Experts of a small language model.
Experts: 304 squared ReLU neurons an expert, 2 picks a token, a shared expert of 704 neurons.
Training: a variant of Adam for the experts, 1055M tokens, 7177 steps.
Below are experts of layer 8 (counted from 0) of a mixture-of-experts language model. Rows are named up (a neuron's input weights, with its number) and show model dimensions 432-479. Each number is 50 + 15 x the weight over its row's rms, rounded and kept within 0 to 99.
Before each expert's rows: "gets" lists some tokens that make up at least twice as much of what it gets as of all text. This comes from a sample of Wikipedia text that the model never trained on. Tokens count by the router's weight.

# expert 25
gets: "| ", "; ", "1", "0", "2", "3"
up0:44 57 51 38 28 59 39 51 50 51 44 43 68 59 47 10 31 48 55 29 44 44 71 67 37 56 41 73 57 29 24 50 69 51 50 56 66 74 49 64 37 53 49 64 43 78 49 38
up1:22 44 57 73 37 53 05 40 76 43 66 65 48 54 53 17 54 49 49 74 54 81 67 39 55 45 45 70 31 37 28 53 86 69 71 39 60 54 72 38 41 47 70 47 40 41 49 57
up2:37 53 62 49 43 46 34 43 54 69 36 48 57 57 40 65 48 53 50 48 41 48 57 39 58 43 49 65 57 37 47 54 53 72 68 50 50 47 54 53 55 66 38 83 69 56 40 49
up3:53 49 27 72 34 33 42 49 46 41 37 52 60 78 35 59 27 45 55 75 71 63 49 42 52 40 53 60 44 23 44 48 34 57 45 50 56 69 62 26 58 44 29 38 57 54 39 57
up4:67 38 42 37 71 38 23 51 47 60 19 55 46 55 67 60 27 44 19 75 53 33 74 45 45 54 22 46 50 39 39 55 70 80 64 57 32 57 57 46 50 44 40 41 45 38 44 38
up5:49 59 44 47 45 54 66 86 24 40 73 68 67 45 63 65 67 46 55 52 62 53 34 48 21 51 68 35 32 43 57 53 25 59 64 37 87 37 41 44 46 38 53 36 27 30 60 39
up6:69 66 77 41 80 22 54 46 28 14 51 82 37 76 57 42 56 60 50 38 62 73 48 75 62 58 48 51 49 57 73 58 41 62 68 56 66 45 57 67 47 64 46 50 45 44 37 63
up7:40 62 54 26 54 55 57 20 54 29 49 80 73 47 76 40 59 53 46 42 42 44 44 66 76 29 29 68 47 59 53 43 53 32 59 40 52 76 78 35 55 58 52 79 34 57 53 57
up8:53 61 78 65 22 57 46 56 46 31 35 60 60 24 63 29 61 42 50 62 67 42 70 54 75 43 48 68 54 51 34 50 68 37 45 36 60 53 79 21 46 54 47 33 59 37 76 52
up9:51 57 48 83 33 57 69 59 45 27 74 65 61 58 54 54 36 26 36 79 49 28 63 61 70 57 33 48 33 55 54 48 66 59 37 83 45 40 57 44 35 33 53 59 49 30 39 71

# expert 19
gets: "a", "o", "e", "u", "i", "A"
up0:41 77 42 55 61 29 65 37 55 29 37 74 48 53 55 43 65 46 51 41 28 36 48 48 60 24 55 37 56 43 39 48 49 53 23 48 50 50 35 57 60 81 25 47 54 54 55 60
up1:42 45 59 39 91 27 58 55 37 45 57 41 41 46 64 62 48 55 56 42 35 43 65 33 66 65 15 39 26 98 46 48 35 66 35 53 54 70 23 72 51 63 45 65 41 52 82 88
up2:55 64 69 54 71 42 52 31 84 63 35 38 59 45 51 69 71 73 39 48 51 46 86 47 51 61 35 69 62 82 64 50 53 43 67 41 50 50 45 78 71 69 55 47 36 61 36 83
up3:41 56 38 66 79 23 43 56 63 50 27 67 59 61 53 56 31 86 33 67 60 79 11 61 55 61 58 54 38 35 60 54 42 64 36 12 47 60 52 62 38 60 46 41 48 56 89 44
up4:51 24 43 48 61 60 42 29 33 52 58 62 37 28 59 47 41 54 83 45 36 69 52 29 23 57 42 64 43 54 45 72 69 47 31 30 38 67 39 29 14 77 75 53 67 41 74 55
up5:47 52 27 48 49 58 33 66 30 57 32 30 46 36 32 49 44 55 44 46 58 64 46 61 60 52 60 62 61 56 40 54 70 44 47 34 54 51 44 54 44 63 18 40 32 84 43 68
up6:57 55 61 60 25 41 57 54 33 57 54 21 36 53 72 39 53 66 40 36 69 44 40 57 30 20 33 68 75 32 49 60 46 70 31 38 54 53 59 69 65 64 30 62 55 58 34 58
up7:37 57 47 69 30 47 32 42 52 57 63 46 48 80 66 45 47 51 65 56 42 56 47 52 49 30 53 52 81 34 48 42 71 65 37 65 59 62 52 81 69 48 41 27 49 46 77 80
up8:29 29 42 69 33 54 48 41 31 42 52 27 62 57 63 31 63 48 65 39 49 63 55 58 64 55 77 27 47 48 45 58 48 46 48 46 73 37 45 45 59 50 59 58 41 62 39 59
up9:62 36 39 56 48 24 38 63 69 34 42 45 35 51 88 26 47 49 57 47 54 43 69 53 76 47 43 30 61 45 33 64 73 42 41 19 47 71 46 48 46 69 39 68 28 48 38 42

# expert 12
gets: "and ", ", ", "to ", ". ", "–", "born "
up0:53 27 44 40 43 36 21 63 52 52 56 42 60 67 52 49 38 41 42 38 33 38 43 63 50 81 26 29 56 58 40 49 41 11 48 57 43 55 59 62 62 42 43 61 62 29 29 58
up1:66 59 63 30 32 22 43 53 61 55 35 78 67 60 29 41 47 54 38 60 64 58 48 44 29 68 39 36 44 69 56 51 43 65 64 41 68 32 45 74 63 58 59 48 43 69 64 39
up2:22 49 47 41 15 69 28 48 52 21 42 40 75 70 32 51 24 42 68 33 81 52 51 46 52 35 65 52 47 23 01 82 53 66 44 34 25 48 19 44 69 47 45 06 73 31 58 48
up3:46 69 45 61 46 51 43 65 68 54 33 32 43 77 46 56 45 18 44 32 44 67 71 30 50 67 26 50 40 71 34 45 79 60 53 67 56 51 60 79 68 57 71 41 51 62 32 40
up4:44 29 51 17 24 46 43 44 36 58 41 65 51 60 33 54 47 53 70 56 37 20 50 58 56 28 53 31 50 73 42 42 36 86 30 72 78 44 54 60 81 48 49 76 52 22 65 46
up5:34 58 52 72 55 73 58 63 55 60 40 54 36 41 58 42 49 55 18 63 58 64 35 51 31 39 63 40 72 47 24 60 27 59 23 26 60 34 56 33 26 41 38 47 53 55 58 71
up6:46 33 69 54 53 76 44 41 23 48 36 30 24 41 75 68 60 53 72 66 49 65 42 46 47 34 24 37 43 73 47 38 49 51 64 61 60 50 66 49 47 50 60 61 47 70 55 55
up7:66 48 26 61 71 47 53 56 40 38 38 46 46 34 52 58 44 56 47 55 58 48 49 63 45 22 51 32 66 72 34 55 48 48 46 54 61 79 38 58 50 52 45 48 40 26 67 78
up8:47 41 57 62 90 55 59 37 35 40 50 28 69 33 35 52 46 69 63 46 44 70 55 76 58 37 34 41 37 56 40 44 42 67 18 58 60 67 73 29 32 50 40 56 29 42 45 67
up9:62 43 39 34 56 43 62 31 53 65 35 54 70 43 71 75 40 51 65 64 56 53 43 41 46 67 64 23 85 51 63 53 59 30 59 55 53 52 50 81 40 58 22 59 77 48 49 28

# expert 26
gets: "and ", ", ", "-", "to ", "or ", "the "
up0:43 60 36 59 35 41 54 41 44 41 76 46 53 59 65 50 06 43 59 80 72 45 47 47 65 48 57 28 60 57 53 48 64 62 51 78 66 35 56 35 61 46 24 44 48 31 57 63
up1:25 18 21 71 43 40 33 51 40 49 74 27 54 54 26 35 40 36 58 41 62 68 15 24 76 70 41 46 30 69 49 37 34 21 80 39 69 58 29 42 66 31 42 54 39 31 63 39
up2:29 57 67 66 50 64 43 47 43 53 52 39 43 56 26 28 94 44 65 37 47 43 59 51 46 59 44 75 31 52 64 78 49 99 46 63 75 32 65 64 51 44 31 65 42 58 35 55
up3:35 60 54 83 26 44 41 44 45 56 45 59 69 55 29 33 30 44 69 27 18 34 74 32 36 52 39 76 49 44 45 62 41 55 50 68 53 41 39 64 50 42 41 43 42 38 48 76
up4:50 58 34 24 47 61 38 81 54 54 51 31 78 42 53 38 55 38 39 65 67 56 17 61 61 58 58 28 74 34 54 67 71 48 63 89 43 31 44 46 42 41 52 50 58 68 69 28
up5:24 35 53 42 75 40 35 56 58 43 46 49 55 75 36 53 21 28 69 45 39 38 42 53 38 34 45 60 59 77 57 57 63 49 52 58 35 40 34 38 51 42 32 23 51 35 50 49
up6:68 46 23 43 53 52 51 36 41 45 54 54 61 28 58 52 36 47 52 31 74 52 23 75 58 55 54 55 47 58 39 49 23 28 53 55 60 14 44 70 68 50 60 31 57 17 56 49
up7:35 56 52 36 47 55 49 46 33 52 43 54 47 23 37 17 48 14 49 37 73 52 30 70 55 59 47 43 48 49 54 59 52 40 42 65 27 59 70 37 57 23 38 55 41 58 74 28
up8:56 44 31 53 56 43 45 54 36 57 36 68 36 38 62 46 29 44 24 62 64 47 69 59 52 68 28 37 51 59 44 64 28 51 36 48 88 70 59 44 56 46 25 55 55 73 63 55
up9:06 49 12 49 52 70 46 42 68 51 82 66 40 46 72 54 61 56 26 48 66 50 54 66 27 45 72 61 62 40 07 56 39 49 47 56 25 34 34 73 45 38 40 52 30 30 60 25

# expert 20
gets: " ", "0 ", "1 ", "2 ", "4 ", "5 "
up0:65 49 24 38 61 47 50 63 36 90 23 37 32 37 66 41 67 43 48 32 42 44 72 51 10 55 62 93 57 38 48 48 56 65 56 37 64 29 55 45 53 51 42 52 43 42 44 31
up1:46 67 57 25 49 38 57 51 28 53 50 56 48 60 51 51 44 43 24 41 43 54 35 55 28 59 50 52 68 59 17 56 40 58 43 55 40 33 40 19 99 45 39 72 49 29 60 50
up2:48 29 64 44 59 33 12 55 38 57 52 43 90 41 41 50 37 52 33 77 35 43 43 46 40 44 52 47 50 49 59 48 34 45 62 65 64 41 38 48 61 27 25 51 45 41 44 56
up3:38 60 28 66 58 31 49 57 47 56 36 38 58 26 56 63 42 37 34 29 56 56 32 65 55 33 72 45 79 86 64 71 67 56 53 21 76 45 61 44 70 32 39 35 61 73 55 72
up4:52 60 50 49 73 51 37 55 41 20 09 45 29 25 95 29 39 12 71 45 37 36 36 38 58 76 47 39 44 54 56 50 71 39 70 60 38 30 49 44 38 70 51 44 51 48 48 45
up5:44 52 55 57 40 43 56 37 10 47 27 78 60 14 44 38 54 48 29 61 45 61 63 51 70 61 40 53 52 56 61 75 54 35 73 40 35 57 69 38 70 43 15 71 52 58 44 61
up6:53 54 45 74 55 32 61 66 42 50 60 83 41 23 38 54 82 40 64 28 46 51 61 78 70 34 43 70 45 42 57 50 53 31 63 45 20 61 48 62 52 57 00 58 52 41 60 50
up7:35 27 47 55 60 06 37 43 37 38 64 43 49 82 33 68 34 41 68 39 21 34 88 47 61 70 15 64 52 52 72 52 66 42 56 72 51 22 67 39 54 38 35 49 59 60 76 58
up8:53 58 32 62 60 47 34 77 63 64 48 47 24 41 62 44 55 61 32 70 60 57 50 34 33 47 50 36 76 74 48 41 58 78 38 74 44 48 54 38 32 68 56 65 35 35 41 75
up9:37 35 69 79 41 51 53 55 44 41 49 54 63 65 59 16 64 43 31 78 77 29 54 68 73 49 43 60 42 40 60 57 32 51 56 40 68 31 43 56 74 59 45 36 46 48 42 37

# expert 17
gets: ", ", "(", "-", "in ", "), ", "'"
up0:72 55 41 54 51 64 58 80 44 55 27 42 31 40 40 70 61 56 78 50 66 69 16 64 71 61 48 62 49 62 57 54 50 28 40 45 51 33 58 41 50 46 61 54 70 42 46 54
up1:73 74 62 50 58 56 19 59 71 59 61 37 59 58 80 44 53 29 57 63 43 60 62 75 14 61 56 83 59 41 37 59 86 35 63 48 36 35 57 40 29 51 76 51 70 49 64 60
up2:57 38 12 57 27 49 59 53 64 49 40 59 71 40 50 48 37 51 38 53 54 48 27 75 40 45 57 32 61 55 56 60 59 31 31 51 47 37 59 55 81 52 15 47 46 91 18 49
up3:68 36 52 41 27 59 22 52 40 59 37 18 58 46 52 40 47 57 38 39 65 53 45 49 62 56 39 51 57 60 74 43 58 44 42 53 47 65 50 63 47 38 62 55 54 42 61 66
up4:64 30 47 61 42 64 49 20 34 39 57 42 38 26 65 65 61 52 41 52 71 33 87 32 45 35 43 54 36 68 41 28 55 59 34 66 66 94 47 47 54 51 34 52 47 72 62 82
up5:43 56 59 55 50 73 45 29 38 67 48 46 29 33 57 64 69 61 62 50 57 26 61 45 71 67 47 51 73 68 27 57 30 63 58 63 64 58 36 39 71 50 49 63 42 68 42 45
up6:62 56 24 54 41 33 29 82 34 45 38 44 63 43 26 52 50 37 57 55 15 42 52 59 34 52 51 38 70 51 48 50 50 86 31 67 43 47 25 56 35 47 15 38 23 77 59 51
up7:57 24 70 46 28 61 52 57 52 70 51 39 54 27 39 44 38 52 48 59 52 66 58 18 43 43 52 62 52 42 56 57 53 82 51 66 31 99 50 39 43 44 48 57 70 52 76 82
up8:48 57 36 71 57 40 42 54 61 39 55 21 60 44 39 05 31 47 62 74 55 42 44 38 44 42 47 58 19 51 32 68 53 08 50 75 63 36 52 60 79 31 55 60 44 41 42 45
up9:62 52 50 47 32 49 31 64 71 52 63 24 41 40 68 50 54 49 53 63 45 39 55 25 51 51 53 40 55 50 44 62 60 67 45 60 28 80 57 67 46 54 47 50 55 81 46 89

# expert 22
gets: "- ", "p", "in", "st", "c", "v"
up0:44 71 52 58 50 66 53 28 39 14 64 97 42 44 27 42 46 57 87 54 46 39 45 36 76 76 13 48 17 56 82 68 47 69 66 58 40 43 37 67 42 41 58 47 58 84 33 71
up1:34 55 36 69 46 77 18 58 27 41 48 54 78 33 50 54 55 43 62 66 55 38 53 46 28 54 78 41 48 39 35 65 75 39 85 48 29 45 49 31 41 42 53 47 65 56 46 53
up2:50 74 37 34 62 51 41 65 49 23 13 56 54 36 56 57 73 43 65 39 38 43 36 60 45 15 55 69 55 38 38 86 30 45 50 72 62 50 57 47 46 45 65 55 54 48 41 55
up3:38 33 13 75 62 35 43 50 22 44 72 39 29 26 24 50 31 41 58 38 61 38 66 65 60 68 53 44 64 63 63 47 69 27 40 35 65 23 50 45 50 62 66 51 64 75 59 38
up4:51 63 68 19 65 73 42 66 34 49 33 66 63 19 46 59 27 53 31 47 64 41 59 62 20 33 34 54 33 47 72 77 36 59 25 26 47 38 61 61 51 58 57 46 44 69 58 47
up5:49 55 27 62 74 28 41 46 60 63 33 35 62 43 61 38 61 60 30 72 27 49 45 82 22 65 64 50 74 67 62 86 73 56 48 49 34 39 42 19 08 39 46 63 63 49 63 66
up6:45 54 57 68 35 42 37 73 52 65 53 43 57 58 68 60 45 47 41 36 51 50 64 51 56 46 59 45 51 60 37 44 36 85 40 29 74 34 54 53 60 33 63 50 34 67 70 55
up7:47 43 39 79 39 42 59 71 37 41 69 49 60 58 41 45 30 33 61 54 41 75 75 46 63 63 27 33 41 59 11 61 65 56 72 50 65 62 49 52 44 70 52 34 34 50 42 44
up8:41 52 38 53 40 41 61 33 57 51 32 27 33 40 87 36 16 52 38 48 31 42 67 47 45 71 50 53 62 11 69 49 63 34 75 65 52 62 42 73 17 83 24 55 54 60 51 57
up9:34 48 52 22 31 41 49 19 62 59 80 51 32 35 37 52 55 56 37 50 80 80 23 33 71 48 34 70 38 49 52 44 50 53 32 34 39 30 55 46 45 38 30 26 56 71 25 30

# expert 27
gets: "the ", "a ", "his ", "s ", "her ", "their "
up0:49 80 50 50 51 45 50 69 57 57 45 40 36 52 40 31 54 44 51 75 37 41 51 64 45 39 28 27 68 54 53 59 58 45 63 27 40 47 43 54 77 19 59 68 81 44 36 55
up1:51 53 37 27 18 38 42 72 32 50 40 34 70 52 48 32 53 36 70 57 35 38 46 58 37 53 63 22 55 76 37 55 65 36 35 59 49 57 50 33 65 29 50 37 29 46 50 95
up2:29 51 60 46 85 26 51 44 66 76 67 70 28 34 73 53 21 51 38 59 70 36 48 33 59 49 39 39 27 50 63 50 69 42 52 57 53 54 51 52 41 42 50 44 15 55 30 77
up3:46 58 46 41 41 29 37 48 40 46 75 32 63 33 15 52 65 18 55 28 32 58 52 48 57 57 45 64 75 47 56 73 47 33 66 41 28 40 52 37 45 50 51 39 61 53 53 59
up4:39 67 44 54 53 45 49 20 64 75 58 72 39 07 54 62 76 36 50 45 57 83 72 56 53 40 60 87 48 42 63 51 65 20 00 29 44 82 41 51 48 39 66 45 49 41 46 55
up5:64 62 90 46 54 55 50 47 82 60 46 68 70 44 59 49 43 39 67 94 25 29 63 27 19 37 50 48 68 56 81 69 48 49 62 68 52 43 31 78 63 39 45 25 59 54 17 75
up6:80 43 35 55 39 24 49 66 76 52 48 82 57 47 61 49 66 46 42 51 24 31 70 44 41 43 40 42 55 46 60 60 64 36 60 03 40 20 49 70 51 25 32 28 15 24 52 58
up7:19 13 14 70 62 23 39 31 32 32 48 59 32 50 24 34 57 43 31 44 88 37 28 47 27 76 54 81 53 64 77 59 40 24 66 47 47 64 53 42 48 46 52 30 79 52 30 48
up8:33 35 63 34 46 67 33 26 70 34 50 30 75 36 50 21 59 64 37 42 43 44 44 77 46 26 52 57 29 53 47 66 62 54 57 80 83 37 67 56 79 58 36 27 40 81 65 47
up9:43 64 63 49 41 49 46 50 59 39 57 44 47 60 48 55 28 35 72 60 47 51 32 16 49 54 58 31 73 56 49 48 60 28 43 50 59 75 52 60 39 51 48 80 70 37 61 65

# expert 7
gets: "the ", "The ", "a ", "s ", "th ", "an "
up0:60 58 40 47 19 27 52 59 48 51 17 32 36 62 22 39 45 51 48 47 39 48 54 59 52 64 34 56 47 50 55 52 45 47 29 66 35 33 23 50 55 37 35 31 60 59 53 43
up1:61 69 60 59 58 38 55 59 46 25 35 59 37 77 35 73 34 44 49 29 54 30 55 34 86 39 20 39 89 53 44 36 60 67 54 29 53 68 42 31 42 49 42 38 49 51 59 33
up2:44 51 26 63 65 40 46 70 49 68 70 74 60 27 54 67 55 09 89 60 81 54 25 39 45 59 41 67 36 54 62 53 30 63 54 31 72 52 48 53 49 41 67 40 52 55 70 48
up3:39 88 60 42 76 31 83 62 67 66 69 68 75 28 36 50 37 57 63 46 61 32 19 31 61 34 35 56 52 55 36 53 78 13 38 54 61 46 54 38 38 56 34 53 37 35 59 58
up4:36 55 41 46 92 40 31 62 42 36 08 36 74 57 45 31 54 57 70 32 66 79 39 56 55 73 35 85 38 49 39 43 36 40 37 71 48 19 28 38 55 61 49 29 65 62 55 43
up5:35 67 61 65 56 51 27 47 65 94 34 67 56 40 43 46 41 51 35 80 51 64 27 50 49 40 51 51 28 60 26 62 37 59 33 48 52 33 81 54 74 43 38 55 38 65 80 65
up6:19 34 39 28 67 45 58 83 48 35 56 55 86 60 48 55 62 49 36 39 46 41 61 40 46 52 27 45 35 44 39 78 61 79 64 54 45 57 49 57 45 54 34 23 64 37 80 65
up7:35 25 71 21 56 52 47 37 79 53 63 56 53 47 82 58 35 49 35 44 58 26 38 45 54 59 21 40 37 54 39 54 44 44 39 20 41 49 54 58 33 47 23 45 46 45 42 54
up8:35 71 62 43 51 47 29 59 70 27 51 52 63 27 47 18 39 40 55 63 52 26 39 60 56 73 50 46 53 34 46 63 45 54 53 37 67 59 56 27 64 43 59 47 51 26 63 63
up9:49 41 44 43 71 49 48 85 23 46 28 37 59 43 56 61 58 42 74 54 30 44 31 19 44 45 39 37 90 44 70 51 53 46 36 66 55 29 63 36 62 52 58 30 34 62 41 48

# expert 9
gets: "K", "S", "B", "W", "L", "C"
up0:48 43 58 59 73 55 69 46 79 44 60 50 85 40 67 72 72 59 52 70 27 28 49 65 70 41 57 40 55 32 44 34 55 63 57 38 72 40 45 44 36 56 74 38 43 57 80 43
up1:73 45 48 49 51 37 67 84 64 55 54 67 35 47 64 53 51 64 47 29 53 49 15 58 62 58 54 29 24 54 72 39 51 40 59 33 74 52 82 54 57 42 28 38 36 40 53 57
up2:49 37 53 33 77 50 46 29 15 58 50 49 32 64 44 52 58 55 55 50 49 36 62 29 41 61 44 72 32 69 74 54 56 18 53 20 39 37 20 58 46 53 26 48 18 48 49 15
up3:79 94 67 48 43 27 30 44 48 54 26 29 78 43 48 53 48 37 73 49 39 62 65 67 44 68 51 62 57 84 71 62 47 27 44 50 58 47 28 54 58 60 30 52 61 63 33 59
up4:44 53 71 66 36 21 30 50 21 66 51 63 39 51 62 69 53 40 41 50 53 65 71 50 66 42 45 71 38 54 75 39 64 67 44 44 50 37 35 72 59 56 45 71 85 52 66 95
up5:57 71 63 55 46 78 63 61 56 61 14 54 30 68 57 48 58 55 85 84 50 41 46 31 30 44 59 48 56 38 52 66 43 58 53 56 55 55 66 56 24 68 58 36 32 56 59 58
up6:71 38 59 59 57 44 55 82 35 51 36 71 19 36 35 72 69 58 48 40 64 61 48 47 44 55 32 63 49 62 41 31 45 42 35 58 61 69 55 55 46 57 49 57 41 57 58 60
up7:26 43 54 39 25 49 37 34 73 72 52 34 52 39 35 39 40 51 44 56 63 84 51 32 33 64 57 73 56 20 45 34 86 20 55 64 46 53 47 57 51 67 66 55 54 42 69 64
up8:62 53 55 70 49 45 50 72 29 50 58 56 32 60 54 56 50 58 40 40 42 58 41 64 46 37 53 36 42 94 73 48 49 40 35 64 43 66 29 62 55 60 40 48 30 67 70 49
up9:54 53 58 61 56 49 47 39 66 65 43 54 63 42 49 48 43 59 44 60 61 30 59 36 72 40 24 66 46 56 54 69 44 21 33 88 80 55 30 57 46 51 59 63 66 83 49 61

# expert 5
gets: "|", "201", "200", "202", "199", "°"
up0:37 43 25 33 71 38 54 63 32 33 56 30 69 35 49 50 38 51 66 47 54 57 47 45 20 41 41 50 58 46 69 63 48 65 53 64 51 49 39 52 72 68 49 42 44 46 89 24
up1:22 35 52 43 59 81 50 72 14 61 42 62 84 67 58 68 51 65 57 52 73 73 52 72 47 38 24 30 55 24 44 48 39 76 37 18 46 55 36 36 49 57 66 52 57 43 89 54
up2:46 46 60 49 40 26 34 42 40 51 50 48 57 49 54 19 49 49 51 59 52 46 40 47 45 58 52 57 43 61 64 51 60 25 64 49 74 65 63 58 58 43 60 56 38 40 76 65
up3:30 36 64 67 35 32 58 68 61 52 56 41 44 23 55 44 51 47 37 29 74 74 53 42 71 48 18 56 43 55 34 44 28 47 40 22 58 70 29 47 59 72 53 56 44 35 52 46
up4:43 47 60 52 48 41 42 38 43 40 72 62 70 54 61 50 39 43 57 34 19 02 34 55 56 26 61 35 49 57 40 66 51 61 34 33 30 44 60 60 46 51 31 74 52 37 36 47
up5:62 71 71 41 58 60 47 49 55 73 56 44 36 31 28 55 58 37 48 69 54 48 50 36 37 70 58 49 28 30 46 73 73 39 44 39 46 43 66 44 46 39 38 56 57 40 53 33
up6:32 44 51 48 60 62 38 27 28 60 37 40 34 37 57 40 35 31 70 46 60 49 40 59 64 49 47 51 60 72 50 66 65 66 46 37 70 26 37 29 36 45 55 31 44 50 67 54
up7:24 60 50 66 52 50 35 44 62 39 40 38 52 36 45 53 57 40 56 42 58 43 39 77 66 47 55 69 60 40 16 49 63 41 42 60 46 66 47 45 42 39 53 57 56 46 62 27
up8:60 42 39 54 57 48 37 56 66 34 41 43 69 23 50 46 47 24 70 78 42 53 74 67 74 56 73 56 88 48 51 59 70 31 16 28 60 40 63 40 87 15 68 68 31 33 50 62
up9:39 51 46 33 51 71 63 41 46 40 62 44 34 74 53 24 50 48 38 54 66 31 32 46 45 71 78 45 38 53 56 65 53 35 64 52 30 57 47 28 57 57 66 35 65 80 73 45

# expert 23
gets: "was ", "to ", "he ", "were ", "had ", "she "
up0:38 35 47 51 39 44 12 59 40 41 51 45 36 40 76 43 48 23 74 40 30 47 64 51 71 40 30 74 50 61 49 38 36 53 44 36 44 64 67 41 54 48 40 36 28 44 31 53
up1:55 33 17 43 45 61 59 71 49 50 51 46 30 46 82 46 52 51 45 51 40 74 48 77 42 64 64 67 39 80 55 41 56 55 47 44 61 72 43 47 51 51 62 34 59 39 72 54
up2:26 57 42 55 39 47 34 58 52 52 70 30 60 41 39 41 59 34 38 62 42 59 61 44 53 51 52 40 23 56 48 44 39 43 48 58 53 58 50 74 50 43 58 33 23 51 72 58
up3:35 58 61 35 47 24 46 47 57 20 65 37 69 36 80 45 18 34 83 39 29 27 13 46 72 41 29 65 62 25 25 64 51 43 47 39 20 41 56 33 59 26 56 34 22 58 59 34
up4:28 58 27 41 53 57 40 39 29 15 20 46 42 86 52 41 62 43 59 52 39 56 34 40 51 37 27 74 72 72 34 50 36 31 52 46 51 24 65 41 33 05 37 44 61 40 51 62
up5:29 20 45 50 56 50 55 51 45 59 31 58 25 38 46 37 34 59 60 24 45 58 58 38 25 43 28 57 34 46 61 56 40 37 68 25 39 34 64 18 77 46 31 55 52 39 60 37
up6:31 45 40 57 84 33 32 38 39 56 38 57 45 31 56 52 52 37 43 33 43 51 59 78 93 50 65 40 62 62 37 69 67 60 44 40 54 72 30 86 43 25 24 43 41 49 50 48
up7:61 23 59 56 81 61 48 57 64 38 70 61 71 42 56 71 77 27 52 72 64 46 44 31 80 57 50 61 34 72 50 41 54 73 38 48 59 52 40 55 50 34 47 45 40 53 71 49
up8:50 56 57 26 27 41 68 20 45 43 41 59 74 49 41 49 29 28 27 41 38 41 49 62 38 50 45 71 53 43 50 50 52 56 25 55 50 38 61 40 38 38 51 41 39 49 39 50
up9:58 45 41 58 55 47 14 58 65 50 46 60 68 52 32 46 53 47 55 26 80 43 75 39 48 70 64 71 69 35 43 49 64 38 64 44 30 80 41 39 45 38 72 61 62 52 86 37